Weights of a small mixture-of-experts language model, trained from scratch on English Wikipedia.
Size: vocabulary 8648, 31.7M parameters.
Experts: 96 clamped SwiGLU neurons an expert, a sigmoid router.
Below are experts of layer 3 (counted from 0) of a mixture-of-experts language model. Rows are named router (the router's row for the expert), gate (a neuron's input weights, with its number), up (a neuron's input weights, with its number) and show model dimensions 0-159. Each number is 500 + 50 x the weight over its row's rms, rounded and kept within 0 to 999. Numbers have three digits each.
Before each expert's rows: a language model's description of what the expert responds to. This comes from a sample of Wikipedia text that the model never trained on.

# expert 8
Biographical dates, prepositions. Prepositions and words in life-event contexts, especially on after married, died, born; also digits of dates and years.
router:445537520468481521450491430625464600447479428433533509566551501589479456556468568513493531532500545463519578497514462529446569487496509475577521518565430422505472477476498435631537496562477465430461540579532514532568501638458518422479502552413453405522490587493523459498535441404482467637523486485501447568505546481533512526515576583543443531532489449555498430484448470482511520533509559466473530566600444479538537541536557433500442428483511518480598519505528426499530531441493601
gate1:462534392542515496512582541523568564394544460602421545544525480473520484525536559521518544430486518438494548476531439491461521517414492405501455476458436465539585484493529528426536544580526468455506507464448470457547525596548522489469446496461448419557506487584414443503540467485510448591499436477423436525428483489490540558504418535428531521449451447530468486465549509457511511490507602481483514530483453489407532497471597451476566491568407646388484437433520538460588552527433493
up1:465494503593475461495437510516557539432538515492581506557450510488566473513560522520554420422558507375507604498483427457587546511403609493550546502507401485505543424425501519444515549435571602489566514509543512488585427437537434538495615549542448488441465516510573532480448407497488510465580450447480538531560459501541465535471521442507528448373546466505520551422598468545450547502436446531484503561519476458477540494464520513598572499521509583446540495483512488550581524461488533
gate2:388468646551535460520489516457504506503535560492474483474562468532419585461441552546442532532492415520593440516461532504472548478387559520563443462551523462620511532538510537483487502490391518487529511448495470504462473619561490502524469485558484476476532541411526416455513560440523501453535528442496464494497554590471531536483512629510472514522521554559452455489450399512441456609470458492474502527637460422512503504555389438499476474439471503459483420513518552520519409433456549
up2:479674459509427567501464460488512478445436532521436525514468541538504458490570514456535532536435485519529559556469526452511559532431547533464519461508493536618490607517477517552504523576490513487437486518538542449442485515453519547508535444439481484558631451424569441473525500461433470563570582593476472529528452494533571474568555517491397527472519482608518514529460408490415423513511567441471454532423471512393510464520487453584522416472594562519430527538489585511483534410525474

# expert 27
Prepositions and linking verbs. Prepositions and verbs introducing a phrase, such as by, with, from, using, built, caused, notably "spread out, with" in census text.
router:556508490482520596483540406438520537422467473483477534487490504515536534493503530424460495547595438431622563508625412551448485478484529499563433577486514503499449539456508425594531536521549499436463501536531407488496481500428453497500482488561554509579539519497460469469477450513400495561615459520477584476571522465542484540481545507552506513525577509579467476443474499511544540565529489452387580551497513413506576581560498449497444454350604555463522495516462401496482447523526559
gate1:532512425579535539586548517502468631452575407536537470495546517383443415512620571546537499455536520446512565511492495501470482484435476529539538529458436502511592440498579443461496533566523472401483516415391506487540478501518533487431454455442481464497551461554427489531460484528515509545475486514462545503404544487581521585469471539464430540523510435530551459471540516477518373551458564551482576498484475557463462438498581514494505423547410528350472508467447437448505519471549550
up1:525464550578481469533465500414543496426546492550508497510506577456512504557514517457466467467443431335502569501482472469562505566456510591499540589484405442504507414409537495505484510493459591514532451539472522504569415444490481480489516461478437483555536508556511523505372480524541392509592474500538565509431457500511550540531498424571469413591608484505425481444631442519463466574425487562498542540497517543460511460446455525560503453562453466438543566469575448444459521483570526
gate2:476499516571506481470513601462532481379507570542506444485468433557474466484418507515509545473464497518565527491446452535551490429393548521573441512454473429541510517502507504445468430523475522537512494518481521480472542565507510552519499397439579483489483563428403436494491505444499469512454583438467465501500521565424558460586493425495524497521580501561562506569526430504510478484535474482498598480577443398545458525590400473475478477545490476578522455443509542558438460266504538
up2:453655529525510502408487441463551531476426491494525394476419445524434553593522443427553477530524477571531570458493435476492477430440591482489566440437459506633472446478479490481517538493566532488397505602473488515509570487511531618483447473420473560430577432494498549449511533509510447504537586531487485523533489504461489464589499444527428511483521513567511439494412450500472409477574459479561470474495476509549512411487471509642411457459521547507485489551487540442524431466521516

# expert 14
Places, buildings, stations. Place and structure nouns and word pieces in geographic text, such as station, Park, Avenue, Road, km, Church.
router:417548424466446489431482500509449523386509470427459513493505548540586551533475591440486481465533498526564529548612395457497514479482553552551532499595468520558355515501561474700552512455466483393469586544490428573614515520445562487580477497499477478494511445550499526518496511534539472452482467502443521508486461499510562543488482501488470579532493470572441431414476519438445485467513532518437598519488560441553454479535437519485568450452479490440563522554503452506472536436545515
gate0:484494454498496435532497450516439463539492580553451570496437475427444527513437385500504468465534393425507532636532489552454553441468510532468524526561440436595413458538484493479616453497570482542459481576405497564493522476452519506458586485488572489532509502533429524535532423519508490461471468496598530522495574469488439463648615581522496438439521525514511449498578495499439429543566474477520520476506496438532583449531407537458515489506455531459516483478489573410401455450506447
up0:585568485475487497537471514642419496476448474519533442600463429470607486598402512450563501472463482443498571423443515562546545477491488469503491494525491443585509493545474437464413428546521505512443454516539461550547522479558418436471559447494436521559541523514542589460576490491636533521556459521536477506511487530400530572626457483528402586572496555533489546495508493523510525499416505374464466475444498565598523494505532556504536529460512474512478510479446555456527457474597502
gate1:516538479519482540435476548509512576352530469541581497503467514440428524512569534534521492522451585467452489492550466520463495572528419503528463489459475499545607457499550501419507484612541456383494503520477465429520422537516515449517530474487424445529496432605379451460533484530447472534522512480525466495539471569586549528488404471539439533552547422505501417450557524487462459436556584472543501510443454468454438525496544524452586551525443523399479487448436464417577593457616494
up1:460485499553508448562430512475543471434493524571527487497529585468563472514571549515448483590555414362554599587550527509493480596463590539526451504461470435486509460442534478504423517523567585576527420434538511488549503479472473510548658580513435470509526529564547540445461439533530485424573398514445503590509460535517531531543464429572508446529521494536449597502538542532463546495491451549522488594543459536418497440438520519547566495574566458466489532539454452459528460507563480

# expert 37
Second name syllables. Word pieces right after a name's first capital letter, such as ab in Sabine, im in Simon, ir in Airport.
router:477523522531441573464406492494495508481552515523437417505465450527626489519564524426531466478520456439539525508474528470492494440538585452462450514504498469572466493507577492552498604402465525504481503586458509507587474535511555461496540530499521440561537580493419500558333464522513434467586464516486491524552543445450572482546444534431519517494554568561470412447488524449488544388483464525501596530647494493601433564531584514547470479437596533518558518481474557542498464467573465
gate1:575472462465539575442517569529410532428525439536472495558452558461460378566512597534599588469475514485471575454534528502461532506494480424494451527424440502548544497436503526451450573608516437449482525537470502511548489617498520495469512467424455485584457492551453459466462439516583512570493399389523508484548514495503520567507413489506458571450596450481472483532492454510559445498421559517431524512478396507481404472410549514444600482510490561456455438490462437428505496532462472
up1:514466542549502407422460453506514525433503487578527467525486568522554477563586499505501446446464496366522576487506508490575534543437573501523521499458388512535524424436506482442434468454566508512528509580577531447546490454573564552502589598489435537536531564536493476470430451474553492441542397439499506559581419464513547567494485450541534526455538506516458542516580439543489571538427410556483548578535425478525499508386461454574579488475528492457472445478542486447553491450598420
gate2:371504510552425499486465508571475453475497549495524513511574504510463467508523461620445453479499418453567514459447458576478477498443501512634433407501459447626525484480610619468495531495456507490574483518451494536536472583523531481593480461484626505527467544458471420576538560429526481511530528495564473412569524591517561450559484516437462511524512502564511521507525456498481504533591496472467549438568473452456464504550431491550504497482453508567521541566454526494546401373423505
up2:476647517523528522440459447432503556454423519552511459509453577585461508572624552486471490542478481484522534387498416515445467587478571527566467423496537577550464578511517550479410460567491501530477425568481519549570482476465554504485543447521495494432603510470538520512482452470563461440568564573480460458505459427455555506534506517508421487498560508602471442557485485535416412538527500438511538502522479556430511428474503555571454441481535500588360506559477538500462556433492472

# expert 16
Word-middle syllables, names. Middle or final pieces of ordinary words and surnames after an initial letter or two, such as ch-ry-santhemum, Bl-ack-berry, Dick-ey.
router:475525538455504475498473534504476491485504503458473490503530448505540526497477516446436530478524465459500534558576447535470595444577554571577429418564482500519405553483472524580530539439469534496500530483489375484570527459423568420480534541447571509472449473464490489449528481462524469498515416484464584492430492527529590656494525546472466521517616560414563449569438425488553542509503512513446605504619599408561474561486577515510465451430521481541482595552431528585460453476536476
gate1:555532458481526586465576545576482523486544442561446475464559513466415477533502585474520538535562452510507533482541412454454459577423446505591462453440511543603597501413487452419446549510520469402487483467464434460446460548471515512511459493500449465486521400589402426496476471570537485542455501457470521511574498472558594500401436461449411546467525434536430533522541491509529417456544585424467450506468453494462482467458568533448585439536385586440459469491484531468539533521522475
up1:455517451552525397516499434491567539406510474456550551485430628481539433519559453530511452466512396425539522524460563425592552500428529496518513470428442433489597450468496486462468525622529593474600490541567495555597445494539478512569563544575499467471493532521451481482385477462509513461548447451469592550533456494501508548514556380547541506493571489478468587495550444545369484492498423435467509545523447535469486510488533530537523507461414437451537534493510566473509499466568479
gate2:387477554514471431517550540514553538452577588538458516513557511460489482433449488514454518522476437462531449478440528510525546467392486483514410469462487485561571484456558557459502521502518522488480444510530443533553488582492557468589523576469478511504470597474462390488483555568466467470399504501474437463516523522494617558488520479473508492567562608526582493511515456465508468448566499442450618457557456363462426519568494486514464444454429526478464583535460555509432403350507507
up2:457563476541486497406501445457464423398527447577544428513471557470494522528576482508453541511453462507510506454528526573408436545381608538417507391583435456584478564533507548550465508583518476518451460455445550481535528520516526478571474483488510485482572512426484506482549499418406494566505556472471507560499500553489578506520501454443409533525551450537453451505465513575485473514584501524586436500403430469443433540475537575510394483468541503465405486560427543479437530435502409

# expert 25
Infobox colons, stats. Colons after infobox field names such as Born, Website, Height, plus digits in sports statistics tables.
router:516519567524416549490517525527540479476546440410529470527425514557549426536439490425492484544516500420526614526486500439415449489475573491537376465570559549492452474550485457547493503487526505431504509509533449596526496517512555437509507435465488479533557533544485466510510441496342542552569458624458588482479508500589660554459542538532465576503528406514511421486545524517440577567530537461488527603616496478496476531549588488526487477516531514503542507583496436540501453439517527
gate1:579558523486474524558623560618525522438551427573563500500456468509470488519545506513545576554552571454541567532511421512419459464432470498470451476452497453497586572456498404495463423527560439464463476523439463503571427508411547460516480531400469484552506561652498479524441435537503444596587511457425524561481581523539542541459410535448434505488498430543445438473574554503486435425539539505511471480538431537473490483477571524515537466550443568477495501555428483472527488476539546
up1:500482509569552530517494462585533481341541527567508577492427554547500498453583563491518483505546421450512612542509526479512514466418567507516544486398456527484587496478498505450549495462483495517547598453513527480573473419456494505485495474508440540552489544565557538487448444465575415403615443483456517544524441449477548522520457477512536514473446530528493545505549455528438513507451386561521510518454405534461482469423412547616513490556469485448515525513401415492547439559590599
gate2:378469584459465483509458523519483489507511556557497517586568485566486552510490433570492475534490445505445471532428494609502506388395480493635474455521520511563481519473517599475468507456462492575524513464574510471546485537531432486475507489496504522513513522410536356528576536449459461468497553520541460470552512545488577517542572596425435492536509485627502510485450358496478528534481491495575579433542462403497393523544463462499483516542464491472520530471481528432500430384462432
up2:412521484483530517449467486451446475432393490589536444427479436531468490527591475437445486502404513502521527518524477493466420451427529543549527365498452555511424524491564492467522508581437505525455451555531532484529599552530593572495538574524466507471532456521556464515539538455450429510496586608472516550648521547516466519564545470442449491442529525619490458532441469503506491498474502474504418481493480507488522467533552465611459452413635493531458477573388540487534481444492475

# expert 36
For and non-Latin scripts. The word for, notably Qualification for in league tables, plus characters of Cyrillic, Thai, Greek and other non-Latin scripts.
router:552457504549540503448546341457496476528476440475537505525425371598513475572472485512480450563500458451540529520506469515511656474468564533438399509561551521474430551467449485526510524522506382510500490521514501539578503532508590512497520446518570448508515487519450456500506453509530483553512358533508485506472559561434489563565407538539509554538490453509450497542461402432600568474499514399438508541522504479582523450556545429481423435502557513504552595532494526524551491451510598
gate3:416422502472495451474540441469563542611535536608519501510532560477504435522521526577508527558466512537456475563427535478460563463546477507438415506491478457534557474475465467531527429414543405453539570454572620466570536541436542509524480445390413478458512455513513477471421543485577512581498474520468505511496545566524461554521410522536531510542563525452426532519416488493531549417605494459550398478584540605573437443453505528456583428497524477493513536564473506554505431517576511
up3:506498595511502484430440482525456515587481535433506573407499526484600522453510564462507499555486511494480428458461512497403483506465504426526569424506440537456514546547500441542504532506400430481542502523493479527454407478402539495483574440529522533404530418593549480557490407522576483429506514560591521558476499565607452543513556458497487504461530524505484469510480492486566554433453460636495504559556555490461399581607569537493579484548471543531603425485478445459480469580476483
gate4:494486504487538419478462540466477497430553451457460476461537408473538450506516572488520416550499556445459543480537599469386466475438541584482470485451481485518605456416525469527510452513424587519514549549450561442487476502413495559429482401477444543589362511519538517524547414523490560455397495496578459509428499455520576500451533485505472514508509459499456536543545332509486465519448468503430485481564555510540577578352460493499571508474486523465478535520446443472433509565496508
up4:479545492641479404510510517638571500494545572512531448513521483400566477590473572484625467547428523436399468471514499554473489591537444504432501611516524512546426445474509467509501494522500478430387556512461528467446465534461519522516536553492497492587517439478480589543533539476470563458558455495497518534549508527502507417603425506531530508513499452557567510528489445451528465505455548503468387506530580481495472487427409465432450469422431582493549513419550543539489471419459503

# expert 42
Initial and heading pieces. First letters or pieces of words after headings or sentence starts, like Flor-a, L-ike, plus publisher words Records, Review, Press.
router:440570463548477508487505506517547587435499504425469390559455502571596506558477533459439530521572510460576527503595425482520460469487475427551470508492448523492432543516550478556550519402464484457480463491418425504528510558523558458552548475412580486546493487483443616478489438565346491518512553518496578418468467507539512481521426473552513522506522550467468419471519597464494489566581498521512536567507529500543479467579618509461411417505481536473518600460550451546453412545587515
gate0:525497461458547390554478527582478511579638509468426538553442469495471467536501458560537473486607470481487546508487464493509499430561535470573509526604487477513456552519469536468568506485574448563509557555572489573518483576436495455491569543531500458470538463392560613545492458520512459473439497463547467475496552448432485542654489575480514395432556572482411515473590462493526426533582534477488511509439450424537488454510474548508502497474384549511525591523530481454459429528479433
up0:545475493486474544553494519616462505515505496564473396522417486474563512505475476486534459439517475422481560535445383553450552470481460486510527479617443469574527435506429470482515495583496559565481450511432398546547511572611547424522517487450459503563448420537425595495444504482595551491577536545611507511547482495389430512504503451528436551555514557464560574492468472454514472446472499422385495467471391567518581542524584502465455497506435570489486503513528450514531523534476536
gate1:467580501464549523484527494525481567460510417546576486525506497467455434515537514605504581494568561429498517463529522519468514501459426416499510463423511528514571469383443476502508496522516455403440471468443406466511529572586519541531507544484454404510511480649438418497430466506484521535514485529540484584505510493561574563575438506516554532494525490548407456451552539452465496539518532475405509556445425549377489493481593510469553527595457632373449499487469507501523507570515483
up1:455477475498585465512481454482521474401575496581496474618458571501515486546524525500537458458488508388498530444512532460556574494458603531513517522456435460519529457433526545512568570510502519525574441617524451542529425448559518560497536542486423448604541563535578530523402415532543492427584389472497537541560426470529518496502450409572505492439479580570422498499571493512522508567485394557510487565507420535475535464466521557591588497515519499452545495431487470482539485572556466

# expert 23
Pieces after M. Word-internal pieces right after an initial M or m, such as M-ot-ivation, M-end-oza, m-ad-ame, plus nouns like husband, owner, director.
router:535558545498568522475430504592510538493502477474475522576452586529550571540557518491461540522533451529535569559591457523417521482580510469551465426548477486607459489540400509556532561487559562510507534639503443566528473549436502456596461549447497461549607475547356579583620457482485436532550458509500478516483534516527507516537480529464558540539516517498420451407497442463525515552545547469480451568521548471512553512519610413495507474381496532512522463464523492578474487430540486
gate0:467419568495553517506442486529560517509541506523478484507522439433441554492471411525517483458513491408561509516422411474488529437407500507470469553556516482528495541536405496444582480466617515497497556558404422504498496589357387510543526480474547568516559494505533569541541477506447483457546490485465444504500526562441475431602463542493515512577573610516514451466523567586566458577508537425462543520525470499489544505469421537465532438453437570428566515444404520412494454453488422
up0:431512491496618534534455502470563526442469415455408463562446400525634454595429508492535508469514481478429549561433504560495487485577491512441513535589450426533428455585460463412501448477537498481466416514457510580525450572526471461519528469478488460560398417561530594469559416490606498570530558475511511525450432502378474552528480518561464496516486534437496572532442538526571545489421546434478496479470463557488536565563504459515550414505499500547431491558487488444515499477453480
gate1:515459386516547559510589507491488503457558507494480527484561474392469485509507443498466568484492541475604514517557492538416464514413440384529478497438468547548499489459461461406445508572483498433400485484480439499512506531449548502485471493480485471504518450690408339514508481451528549606441524455470487454482478445520527482530458456443410550515565487470379484465512505433550474508419559466509489523471514523470483417511555550446567498533444528417438458498511467438590479564539511
up1:471443497486465454510460489476595536437526498505569510474387562448538490487606548544470462446533592419496552461503513478623448560526533546481507499484355494544511437474568509432550523480596526501578470517559471404649432389512502517529505493460457477531523597571568448522437426494523492441510315478488531503581461492560452501435513432464522485442504534504468537498555497464467526555500457490486488541514504518434531493458568506563515520463486533406507533480513459530551507400537495

# expert 10
Sentence and line ends. Line breaks and sentence-final periods, including closing quote or bracket with period, at paragraph ends before headings or new lines.
router:495462474461464540477457423600383575487428508459427365599560501529465470544394584534493478530521390441506480642543498558548603471604539447534402521532474405497480560507593474496560518523506455503498546557436458469499495511466494464521556548525465471516442534493424513475489465541485493589530460449503497528430593525548504561520482566583526592532501467540435471481428460470503473459486481476492539527533505486619541561570464480487449513460546521518502524488441419561567448481511529
gate1:622511385498514543482548490530498528458491457586462524459490597441469484571536577562551572563475620473509549524531467492519433472476445486516465511442509538548598518455535421444450568563612440463489515446437452481487483546500503443449513466418492382461495453623430398500486446517568441479503486480497522472473525470553569513546448503431460510481520433548458523479507452529511466521534611384487539574516478448438481428439588566516518531500487536366495481499491498456535457441510513
up1:534471515517453453499503458454476454446524515505444468469446565482524497619583550529488500442442511397519577464516483500569592509460499528515596514428369467514541432382590500429555523554567550490580476519548517467539432473491451447417554549485553500505492543631482599482411447527535460426571490429486512532557468580544481526524524429516565490413537526513463527477508465522487452532492448509511503592565461531503556475437518472586480500519477505414577490527474461535530552540619405
gate2:433510611529402470531450552503549419480554571558476443521556480516425407525403512595530532466462482525542524513441525510469513509488492508576496447566445440576558508534519536559551497383530523482549474473478497464497446581519472449505498508493558502446543588458506471479553581516463468441484527444475437493523633605502519531557432561394495548619535591580466487486555376524496460503495462501476496524502441422464509535525398481476509496427482429535510508550519494413477423411517550
up2:555636510577436453463470447472536547384432472492466460483467495549442532457529486494503543458508446440525520465559464494468477505468529503525636446425402567589474469519468513511553504510503548472407453479465415586501534501524508530443505410564478460502517518522544563470452480470486468523509615555467532509554476525483520437516480523414385460471526531577527510437505503571515419487483453545510400409465439430540454520473423502601538483387606484472519484574443552456550494409549489

# expert 29
Initials and list dashes. Periods after name initials and in vs., dashes starting bibliography lines, and joiners such as &, /, and between names.
router:460590583506474473422461541545508558464515433432415417568467522540482515555466599511495475517498519403524515421606527529403526433506511469454394489492526531524549472495484529546531572389449418508449581566479471467503516585544569386490499580501519446520470503513453509516529492497430541518555450552476492510451502531520653460626527545495558522527557488519474489457442405522475427477527530516483595513552523473468485549461488481456510531508530584493537561575457349501538501458458485
gate0:506430541538534478569460461453483512519599582440482571557464508551522501571451456616581550421587512470550538461488489524492536472502536534425523524520416526553421506449484458497569439494518535534483494596442463540537417506356432421465524458453513509502537506490465532576480423469470503488507479423530479487462515454449456564590518555450492423402471548558513519494573502594408494508594494464443564506558524495558473491453477600536506445455461564487510590451496518361483422477500460
up0:497501533507454478592453515593432553494527556495471475472389512606604465569410422498569492376543558475471593483432489555518516455587509443482521558494429422542453485565403426508466449492586504518535419544449460553573457499561522384452539485404464465548429501560502573487548454478612486541492458546539575463483476554438480562547455488612437500498513576455513565555468573502538530501439462424474488462483490546536530573516481521532503529473488506584517515500481523474499516528529473
gate1:557522416448543576572532496551484605482491394481519535452560561445525514436564499509543540526552465387425482492509531541447542535466489532506506505470494479567555525517479496345461538478558497433485514433457472451532498526528521479548494474447513418483502479585426447398513463417539486490547478433490427520491540426511634580541375505475412509486564466519407562467518520510544410497517578480491459530525506495402408540487564569504487439490453549458458509461423465481570548433568516
up1:529487524522522535444415479479507540446519455540518518503421512415581509528569466519498437507509481396470610518477506446598492532445567580462598438378358472537570495516499491488528544481565548481571468584533541434527489454491520501530530537575489544460508506566525453522449496562506506498546462451496548525556518536544510566504525410522467489477470378517477547438606480485431505555522424556544523611479453505568515417481478596609578484513456478522578541435476434491575489511573456

# expert 6
Capital-letter abbreviations. Capital letters and all-caps codes in tables and results lists, such as race abbreviations CHI, SWE, DNF and positions MF, DF.
router:547511516533469574432492477406429525421422514499511499493436472520601529497493546511545526593543483363500513537494504475501509388432591487483458408501506624527465510432500439527508517459438455447406512557520502512631511599468484494504551554498586523572509522534435542454519477543442437512487463433458453524469444404552456548599483507415558571525506470514426451472498433490595546484596554437482512555562545529510484425567515494474479526427484533464472585531525475529458462490524577
gate3:503486454509508416494539391528440595524518549515558530528509556447478506452430539536523503557423469445498449538485551414450513430529464539496454567451500494479552519575487411508475477433438532484491519429520608475513449511406547548522449560439536500448430474504519564509504608500542476491421559533546425520546551432559531505542460495507472508434601478455427512532507522466526556395542462507511448476528549521616510497516493462523522539395599503464430587629382516508446481405557557
up3:498572573479415487427498508452484548507556450452456565555479549543611435500525486416500598604494517483399518509440472521477474427487475504496536450534476489544420435552573516486514482499467496469581465538467490531539479545422487513516482407589435455501475468570511520539606435438429463536395436508591576447561499535472466465520520425544509561436535400598485538507465585514553567566523437519513560464486552553455474498590499571495456527530482545475543513490592370473559510513517456
gate4:485445582508509504443462561480486536427497518487449486382474379487485509574568478468478470581509524519448559403525530524489538428513593566420497516528433537548542424549536398514546461390450559569518437469501524547472423489483537544491427495385534511463425643453429487488557427522480539496475493590506448526490497436492514466393482450550436509549555456508528526481564465576498495453393453476501567459474521617500495476476531464499589524450471562400553535484489508544467461511491501
up4:559627544599522421511492518511540563428551607483539497511395513451614502533447535513510429503512441464471481455587521541527459512544493450502512562485543469470478504506461488554535494570482521428487572510493526532444438535506569508509509490526600392569562485475531552547548476455551507456615525632488525474524513545543494485573498440468455498547450451556524541468446487547417446535457462453473398495538565447490492433379572486509551413533424561492433515422531501476456450435426440

# expert 2
Mid-name word pieces. Short syllable fragments inside proper names after a capital letter, such as E-il-ish, N-im-mo, Kat-ar-ina, M-un-ro.
router:515474510513509589410499502491508530504437524519382431535474456527570476495548527434460587526508456515493537507467459451424486463552570447548469426464487523488419501489508475466576624455449584512434581583540552562532501552435485405531465555493509453484570500481434553557475448458377486547552389525472481435512530446493554505480513524504539562548528544513553445376536529440509596507533529553512558533643434498533498571567542482543409497467510534546562529514515539493488398460579513
gate0:513511463512451459538507553471513490514498532482458534441445448545492582524478482526581548534554492490502456504402419537432609396439572530454477531537429541516461466589419558445546459539532501517468548599478483511488522573393448544529536534414517502437485513456351544551527433431458429480541409492504465450461545452507458480602464478548502486486536485454539486531597487581511551537658510529484533518561537508525609498529482599486506525481414544463552579499444577477480481517487437
up0:522464523487552444590447460555448529512457486472533410570451491495600476569416446458515488443510509467435625495373431586506445520538410450463532513561443441552455486537475477466484490505532479484499446593467398543530461501534488488557518446505470558610407387516472522486515489487613432567539466507580539488485480507455480526473437473594388492603494553459492571537439444547592552445486504472524504563458516534548522530551445497519498469441468568575401520490511495501549456484497534
gate1:560467424462530612454589585506466543409512413514526558492475477373498499620613526601497563514517539525554519461524467511513488536451422455541449444438492519468532486459514477502427564595540430467464535463434463460508510573420544501499433488439459439548482474578415376434523418483469508512492494514508465507535518475474549580504447525475413575481518451522393502553506482562482454477462537487449518507459437531460463428471529495417566553526508568374530491543475515428509482549456486
up1:517455565493483413477410508494527458396551469510547543556462583510489488530589493529406470482506518378490554493464487490555534560470514582496574422446416517494509442466523416481483564487540527495567447524466418462552463414491548575501551576518504496557568498560571469464363420465585423476611423484546454524570459510529504535532548455564454495508548552547439560533534481512509531493449450529468594547544459502497512444444552526638532504463458514422559579496487439465484511526563489

# expert 11
Politics and role nouns. Nouns for people, offices and groups in political or election text, such as members, President, Minister, voters, party, politician.
router:532517496467441521508516463450532530508423493504507479530516473595485443529509508465473419538509464441535464596531424504398524436550561435468553451494527505599480513463478533513543519410509465401485491522488576508585441519481459440530532435500529440552485551534503510499560493405492582555533441542524509517519397453524498561492461565477516516517584477498448473487466466428575568505431576454430492554494495509626577546671503509482503426447551491556581505530511424673475445511543563
gate0:494477476519558499543395411565510506470518522466442572560453443544495417514480476521500436476566466454521518608496511486466545464436552550504510540493511507496446515575491493496539467473454557561432478611496485566446466445373448463418454510539518475522576421449500488534464488513486459436498474516465523518533581440507504505546508496597449481491593551547422456574500527628561430534474508538442553440497566466597465441510453649543523408461448565500507539412491497442431385490550478
up0:493468490551458564640461433557496540579478462491467414556372467440543464512434414453538435476528529437508600512360507520540497445482486457545463518540491461556531533518434456526417521459564452511524402535497473543528449497549484420520601458478359534568493524524485520517530445519544407480605494544540446478525502459395485513516493458618365492499482568475473461488460510480494507520459498434452535493501441585502575594576473551553502556500477492539505557500496485504530478469526501
gate1:492539400443521559471583585481518516392519415554462510535480514416506458522569523520551503536531551462454538491478456492431443543436450409483460426454444452562598493457452483411443470638609459456498517457442440416494521537562564450548460506474452420564506488576440423449532439501472398572572474502454532539523535474506552564510425516522445596495528450446410477480523503495573403581477557490454511554552467528461472494452534527529482442487508568474513474498509521413553541526508510
up1:496448451526484450492421463525612468392527473521559538521442581450552498525563480480478455511499459372512568482473536476519497531485523535458512464512318458475477408448551495456480554490546548520513539494567535430554485431520496455531544533516506539523524557512573486490423451495505406454622420499487497581513439429498481587478551437586502491490559461475483459449652411531484523565462479492480557565547445564494570461419500527608573492448451550455529535470485486482458518504555458

# expert 1
Name-initial capitals. Single capital letters or short capital pieces starting a proper name, often Chinese or Japanese names, such as W in Wuchang, T in Tōbu, Ch.
router:525565512485357535454566500523496537443427427472489472485434410518556556552550559410463535514572481429567541528551435397499470490444551462564499568480456549569433531536466523583562487476443388562443577602441487540566436464416528412551576443530507440537465525496431474535453450497463494502498504498461466452545449508592509516546497467409576523518541535476465424494492406469514506446459497443488495503492570484530467488620528558547501476408489535479551539453457448514496450499596505
gate1:457554449418523507501594516481461611452511451515540523487488569440537501579594478535559560541570480513508547427542497501502473496413462437571517452433406497506567483427553448419453562448478512449477544496499428421472483534483494513521544549472468358539469513561421442512446469489494601526594494441477419515405532557544632552473409527464493588574550488502450475520533534520493450463553565471493546437491435517425490491522518613432536495551502547455413477436511471498510525482497558
up1:488511587560524462470486441528560466398504512524590504426509548473488537448447500539508453451478415410538491538498478484585498465344559542525455461498382497553538439500528515420549507440515504520533464585537476456563449481514466568447595568511455497537575490510421583463447505489462432514552433545491538562524446525541462521500468376436507479468548521534442508500553460498482519479503395575421454517457445528483566442442472480625549485579503513468614559510411461513495440483572492
gate2:426567550527533521545604487542458478393434558566552538468459455519537489506468495491518530523414450441529551433462519464516496469377464451558423499511477471496416452529474536477500449416442543537532479520493476473570393508477462461559497545481564558497385605530554401525491551471506451400482491514489518435532507566550643529520407518458570567605540561602543478550464407514441472550498479522478552482559425423508460445569537457516469447538458480503511484532504539466539431464530501
up2:439525556554457464440532407491521512442407585625506459521503520512519568561547505415443478529547512577529548426552493519445479515457527509524496453485493464614476499489522551512486473542467479512486507492539574489503592519448495584508507440480424443535567560542444471519493528505447492425474620566438474495556463499431554450617496501469419486455577554537426369517405458503497488522524447474476452534452474493508509432474478529569427395430633477536447508530505515419519486399467443

# expert 46
Direction and location adjectives. Compass and descriptive words in route and geography text, such as north, west, south, current, small, large, often in road tables.
router:544500500533445527462615468449500541488441463485477579558434526601525488618511530531476551509575429471622534541588438502510561420530539541535468469544474544534478530458515454542485498582455451460405561517462541510581480482445448482563515508416484509507509515566483498581479380526465514483542402505523557527553475512471491649454503526417475500609494369556475474467458506386526593498464481537438552487502618493505449503534494526461435383523481513507522512557471483528495483544514522
gate0:486523477526569476547506506454517578543559531490446576526434499622471459600491383614508488520546480421574521364487452561511496511426485506425501588444487479486446508504495511507502448472501514551475442538488491458537508589376440507550549411493623538519454492510512549520475409458471510454512425464565421526529548434472486584583513552459426461472542458446509438534506550498614467573540566432454542514477465496499510520482493591487558440437442541469542563427435459470509458526476501
up0:522487489495534515556430496629475482577490494563505442560479480461555543539465446433575479429520559379486521519462454477534462503537536469502508523519471476507528515494458550493489423513552482551418367591503442548502441487514494419497547467446379526534393456522531595446570441555584508568583461514507529500456466528374437541516449438553384553535422563500501495537484508550579488424461569452480546503504447519535522521593435528466519499533535530515441557512388496469458435491531569
gate1:521533436501482567563606518475543580463547437489507502520503447463494417544479507512495546490578483437495498539473466475439457468447454524485443426465432492551533558555519427324441495479544494416510553476437420453561476488489506461490507449417482460515486404601402433433537495519509433527498472463412425440430480506581550572528400465447468562550535351464492516452489491460468457488464600522464474493482510480430470463528588575519546434548462510423494492529511560420529524474492546
up1:545457560518471496423456514521564451416522461451546510516398559471573489579500460493574492521509483412489596508477528544522544547451584510546478468453395454524602407512574557490484508492609518502548492475543531446565459525581497466451569590535496526486624547550515504415475424548566508490517426501493562415585468508549523558482553409597532457460565460531482522468575437518468497526503404567515568511544427535485514477459462494578604507479526529449549552404496453454496480471478459